config = dict(
    router_score='softmax',
    routed_scale=1.0,
    lr_router=0.00102,
    optimizer='soap_variant',
    batch_tokens=65536,
    train_tokens=663400000,
)
Below are experts of layer 7 (counted from 0) of a mixture-of-experts language model. Rows are named router (the router's row for the expert) and show model dimensions 0-191. Each number is 500 + 40 x the weight over its row's rms, rounded and kept within 0 to 999. Numbers have three digits each.
After each expert's rows: a language model's description of what the expert responds to. This comes from a sample of Wikipedia text that the model never trained on.

# expert 12
router:437558503525513487449474469540583451504502497475519442493563538492454495504518439559530474467486520545565534558477519463520569498471511426466550561535477516513463528493411545515569502580445452513503513483515449478480471481473469526440474484482568502541481549507517473544517514440535487414485464510554538574516440503494520521470461475470495489474477448449498555538530531483455542441466603436510538448474479518488485512450503453504461459454497530551487460403497544532489530556508544484555468489516546434540426514502480515660561513513491486448542484437484470534526485544490513484
Description: The conjunction and (also or) joining list items, plus single capital letters starting names, as in P-ardis, D-atsun, H.

# expert 13
router:528528527470528497464534475521457616532503517500507432501460492552540462463568544477534473525525541506487534462452398578534579480557474464433476527532532513507479521489518527453484580478446525533486512597523495460519445497467523536482501585494524496550438556518534492372464532554524520512488473518450443459488521527481409536521460479491520499479564510450530544509522560505438521478459478562505593485519461551477494462468450471509527469442532497543458517519545565518528438498550533469547438503485562480471547538493485492474478444492434505479541494451539552475516537551585519502
Description: Determiner-like adjectives after the or a, such as same, such, each, final and western; also small numbers in sports and statistics tables.

# expert 9
router:435516518506485495510476474576491549485569528472537427507545533449532508480527458416503480519504514491527532480471454457537451437497484448448546526522530538518425544505529539444515540562499483522544459478516430611463429495498530517501453466504474484528506542453557422519443495514501500437483457514471463498502460518473427501520544481490487560474574577429522433529438476518527496476485453516495502434505482523502490473459420472443449504543589470538547544533548430535465510547524468474497448493516510441546511542541483518482476477460424528452408472593484544530502511540466410491
Description: Word-final pieces and nouns of process or state, such as -ing, -ation, -ment, development, training, death, usually before of or and.

# expert 0
router:487523480491538523497571491454462553524459455444490582494523560487453508476518490534541499523479516555466502502506444468540635458402480494513520507523482542502492465528492527483533541464471469529516445456515465475504457507512532516516417467530484481528487506444398423429500542453522466491489484528509473441593575529465435554458494477490506535485456514476503524466473553456433511488495448480511537615506474501511489435532531441529456500526553463467497527478553553491484478574496508496493476541527546510460491513512441424559497469514554456540515518524440511553459532353503557473
Description: Commas and pipes after words, often fused pieces like Carolina, album, reasons,; also colons and dashes in lists and tables.

# expert 7
router:554543516448514525444452489472495417507532541498511441533500519460521480482557456542553481529530476540443534558478543563513456432561455511453428532529575579507443524561507535489518487448605442536450545443510413489422458458479516489465517484500457515515479566525516453530552553532518439525461501479517428514544542553511474442560519481498479589473556479472489539492463502472550503459501526439497467538508533550535485501478539453485458469470505512476562516433559571525466500531467408498399499463511496540475457502507483522494473454469527487466556512577515455517515498532432498481
Description: Blank line breaks after a title or heading before an article body begins, plus the words for and that and some mid-name pieces.

# expert 29
router:430528545508505534490469513610530472529529533495504524501559405477544472489490461502399456504509476553508526478503514522516585414472488472520556510505511520489487446526529511449400452524425453522538523453521573443432455476465532513509449437540508474514492523460517539517510532574540550490497489505475475489465479514491450459515494480485474577554568520482558455485539543617523516458495340561511576506530499442493494491513487466484503459471539478495508515524517467509467558536426549460526466491496537431473541535529475511490527459478456513494540547559519449495569527507498540511
Description: Common nouns naming a thing or place after the or a, such as album, station, season, centre, village, committee.

# expert 28
router:462502539500517513452434484568503418379520433513483469518571566466515463472508501507490528450542523501522459580480510446519510454538480456445455488499414551502430542501537531490544485512565544519543548453532520531471465476482480556506527454512462492496504515566416532519561499495501490524510581552525507589515433561473461413466477516475480564488525480563513508484590491561463500583495507472515507469445558493543475466484475435537479430428459470436549516540482502487436442518510556501458485485481541551494472516519496520461421449462485539541501518460505453459460512537466545494
Description: Subjects opening a sentence, right after a period or line break, such as The, He, She, It, They and This, plus first names that start sentences.

# expert 16
router:537513515503527505491457482456489489516482504491509545521546534479421457470492581525504526508517506512378557484514570460477567466540515458428404525546552548486419453522408486467531447454439451535507535460533480423528450481486542515513469503522456485496486473452454573479528487503489523406518460523429557483628553528463444505478421499500504470540524512460528438518479501468432515493488551514517507448480521446470487516473562457475465474424454496541469525533484498520488412454410585477537489480501476532507535540499460534463480441496517495457555501477479484464552527501460503507
Description: Nouns naming roles or list headers, like coach, minister, squad and Country:, plus the closing = of article titles and mid-word name pieces.

# expert 31
router:404510519519493534478462538447577483539539417520534516520439558546513462498505526533496465465536513533479546464496525458531445454535472477593587500508456536526516539491526524525482497529482362509483536516493429464536558473469488492494447499516471462499481436500510512521469550542545521557506419521545505532448573538538540545489430483511567494447546478554520439514546534541469495552499490575516547483534481548490467591483477579456524513435501483516486530536560573482455489523537535482389487518492507493505450524508449516519448560493446558448534461515529462469541523504563538484
Description: First pieces of names or words that begin with consonant clusters, like Cr, Br, Gr and Cam, often at line or cell starts; also the word first.

# expert 20
router:529528537469515526460454471504594460539512535456521589543496547488501490491393454559549469513531537513487583445489537585510479468500497478464434545522514546526444426520550487462532449436540486507504344493507469469457448522490523500485475472537511460499484461456541532489497472500500491467475546548539456468438486547472524419477551483488460502553470442466548520511448544586508507451484530417533451544511464530484491493456430494562476523573568483505446486469511559514461453517543476499570488475493484547533502520508492504483505475507408510428563520543455442498520502507451516474
Description: The word on, markdown table divider rows like |---|---|, and short inner syllables of names such as ul, or, ur.

# expert 1
router:526528501463480527412490464526480539484492494577504467483514556482531488513476484508494485530484520538534523454498465566546484477512482493508575521527520574527431567495579506466508478462569591526485418473509344456410424458476517527456500498502482542506486437493526432563495466522534530533459511546563472497481486511488552541453523497472486484426508578437528525536463546458507503455479530437525457463486468430544500492487560619441465555432439450527457512480539532504492545511551472495490488487466514485516474517539455538537466465483534520534472431514485422480541535516483543479
Description: Final pieces of words and names, above all past-participle endings and participles after was or been, plus years and digits: ed, oured, chosen, 2019.

# expert 17
router:586524545426536484448478486548465467511508480486514437498442442486534445513520442550562476484535522499428520502543518597468476425456473511473514540472547526496514528531549524464555559516447448517521506450509458465488520494485536532470520478518470468531458541512505520468563515536517488431486498521549451469554491372532536500545507483500492486483500475563556562480455488492460511618487516491489505426462472522496491508587485444590439455458501501492527509428564469470605416475530455504503510465540504448559516529536451554484455476469496525510541536454516460467572513530568524499
Description: Modal and adverb words like would, can, never, rather, also, plus to, and the dash or pipe that starts a list or table line.

# expert 3
router:524529521496514513476606512474491449513478533462528507516564505480485460496551531469435453473517520483488523468521524532519529417496505475463564544462469569508435523515536500511540484623495399514509433459509505472462488481478493484495567467470456500547480497512413499484512518529501488515478509510476485463486536485500435544479506520502482629464582438507517570538495531552510527551512522462503519480416466532516463515510537634542501493528478483542464533523512509512462492525482487482548478479532455546554366532541455548494500436489601515578471432505499495487580486519571492468
Description: Line breaks ending table rows, titles and paragraphs, plus section heading words like career== or life== and closing brackets.

# expert 18
router:546509525440508519452473507555449472546440528603509515510550520496557543466514572553389484517535474535523543444463442437474464514518487419444566484495468440527462460429524483480512492468434585508519513560517528545495513463487536508439503471500484479510486573471545521543559556473488517386498437514468488436555460516466423514507492493464456439458477534471488469490564528481567487488504431482513545490433452474600505452576469525457473510499503470552557528508506468504482473516508559492547529487537535535477535520497577537484470466468550556498535468460457474462549502498464463485
Description: The word the after prepositions like of, in, at, to, as in of the city; also some name endings.

# expert 27
router:521503521503520518440437564580522467531534532482534520487546513519435476511524551454487458526509543483527463553477506482478551529544494573448556535501498511541554539531441549422522484467446481528515551446535514424543542495475515505493606471542456466507506486449535486405547488547535505397472461538469472491479607520514527531496538486476475520469553452597468492493432363494462518535461552472538509466479487523498502484537443446471578453513528461533487498507504550505505589550513430504534482476513524494523504532548457515459510450459548467429421526499468487486485506512443521476
Description: Sentence-opening In, After, During, Since and month names in dates, plus country codes like FRA in sports tables.

# expert 24
router:551528531463507520426475492443537475507492537474534499518547513541473555513426566550436539515495551507495535477488537438523401482532477427456475523530527415499549563528514527411542579450575462510413502484491565469445460472494511519501478537539490462538458514461542445523538507514522515524477462513466476513495523492475434514478446483480484468512417597453510482552512579488548486500449524539511551523558456510513498461453485494459523608532559556514441520544526520500493456517560542484489510491504530554549531406544571487500502563506430514466456475525470538482461507522442434477
Description: First pieces of words split into fragments, mostly s, t, r, S, T, res, cont, after a or an, in prose and tables.

# expert 23
router:535493510489542485445472507434470557544478521520530540514498548510510454501517485535550479510533495539371553506467402465488440497509473462467441528512394514500439534534530504486524543582498484530506552437533493452501516509480513510497502458498479481494465482503403592439580541543486493504510470547572525470470494509451427561539537492483539488558535433465527459500495481492453536448448519502531480609529425461475487519510587471439490498433444473503457524476523497524454494537546501496363482497506551495516541529487507526489455472466502519435407515452475456475486512547466495491
Description: Conjunctions and quantity words starting a clause or phrase, such as but, although, which, several, both, two, three.

# expert 14
router:506512481448494502442447499497465476531494533472513484520505541470486471509427424519552489549529533499527493458489525546567443466533491501453413510488518539537471547537562564450521424469456517528528507454532426500596438449481540523489488491513495505532503524473431485511559523550502499522492449510521502466521443517506545477453580454467493442438506455468536447528562435669448539541464489527501445482476464505513503469475455488448505647528470487500495525528517597528490507542496475477555475502511444504501502472469433543496502459439473499463534496489451471471533534462575557505
Description: Middle pieces of rare surnames and place names, opening year parentheses like (200 or (199, and headers such as ==Early.

# expert 15
router:418496456483540512436484499476496445466518496448479498534526496504456533507428468539571520559528503519522536449479515468503548485492471479469447540524531544528561543537548513433508425414496522519524508606517408456409449502524540534496468503528490480528510428484521472491568493540497530510468540542564481494507481461503551527437475504498489535503584552527524518489543513443537509432466437550525553548471503571471499448465485446489593643456542484444479497523536503497436544553503536459377488511500524488526463494518481520472504459468499524505508543500474424536530515491461551475
Description: The article a after verbs or prepositions, plus word-opening pieces like A, Re, pro, opening quotes and day numbers.

# expert 26
router:568514509530511507477457508501510465536528505583519450536441554469429471480528558507550529499507476535570464619475542583531433477572501484462546492527548538505431424512502504453471557446485451538497535468540528463488460490474486488503526505501482471527476466490498424535475535351527458510477486525406468483564455550473507529502505468484514441466449459432543499498443520431469533536470547487507501462524482533474494458493448510465486658592490463397465490526485513505496530517556492506566476522503519550506521506512521500470473469507499524486538527475512428487508507519492550466
Description: Opening parentheses joined to a letter, like (F, (p, and word-initial stems such as sp, def, confl, emb, plus years after In.

# expert 5
router:513464528489514515458523496480455487548433528486500540510524473471539519505457500563455485515487493506399546412473470497468518456478478521508550497476551511532483526550551487449568478513452544530508533523516481471521472459534518498637473520492524505514491528420523577519520432536515477460491457498430469463401498496507408524493541496490439481497514507490517462529490541469501531551489426458531508427403492527536497451498607443518480479543449453586558496484508430497449519542513484523531510508529548496499510446507512475519479489476554551466470508570556458523556505526639414484
Description: Word pieces carrying a sentence-ending period, such as States., ation., ies., plus table pipes closing a row before a line break.

# expert 2
router:555535538497516535500598490473481570538516412444515407508518451477412516482544572525534496529529502377500545450484575457501553487511477465576439552481405474527509511474556509468517548429460557512499497448512533466545425501487504517480437482532517496496485539497561519502537515450504544543499455484501445477466478511475546437648434493494499478456545479491526436524555522477451537501496551473489480448475547481560484471487535541451474465577501487414568509461482526506459439516532519487521472485540519564527542534551483510482510460471527524478502504467470516491516528489485558480
Description: Starts of proper names and capitalized modifiers, such as New, St., Richard, von, British, and 1960s dates, plus some table pipes.

# expert 8
router:481517536460519537481425464526480516507517583482526512517520510466550462481579460493564454533516522539494553464490432416402450470507507461596528446541509393487596485473521539489502546547457465516490491567492483471498419469512463543520555472482450495535461567483496542524464516534531470549493491489425466476455478525456476435500521490505489564471489468461509518535498530487485509505480555548538467582515444444540511470513562460606479451531566499541497515510545459503466462499528540470540467512511492355498447509539502535463455498512549524489470426531490507467499523539461428513
Description: Plural or field-label nouns ending a phrase before a colon, comma or line break, such as information, countries, games, plus table pipes.

# expert 30
router:570508506469497516475473483432480507503502525507493447498562530470510502478520458484440460549529440548544520542480457456514444469529532481450461509500514463518449529511491525458539456589439466504552548483505586525507494483490541513474499474506495507497459584475528437576532529382516487461487543514543451450585466413515388552530492488480480549505489473465515482502529447500437522474492467577522539490557525450449484477455512493532534491520571509526513536504498547504482452539525567497527489468479550537524573543411473442486453455443475441455415432599530463476535516538488564498
Description: Verbs is, was, were, are, has, had, been right after a subject such as it, he, which or a name.

# expert 21
router:515540530613504535540595451607489431529529514474513432512521438479537477506541463499435493506474492590537509475467560411562482516488473515454469526523488432519434532540395539463514429457510477521558521523503464470545528502510515513469456545518487464506453540491506506527555541489509549531508511486535582672477467473503488463475472507479480555459544467528542447518540492487525525476480517443493463472448496446605487505468491468482529532540433516469507527530491498517474455516550534507560485471487521573532547506529507502478496450505521512468507417442479453508474527521459542496
Description: Possessive words his, their, its, her, 's and the article an before a noun, plus adjective-forming pieces like -ical.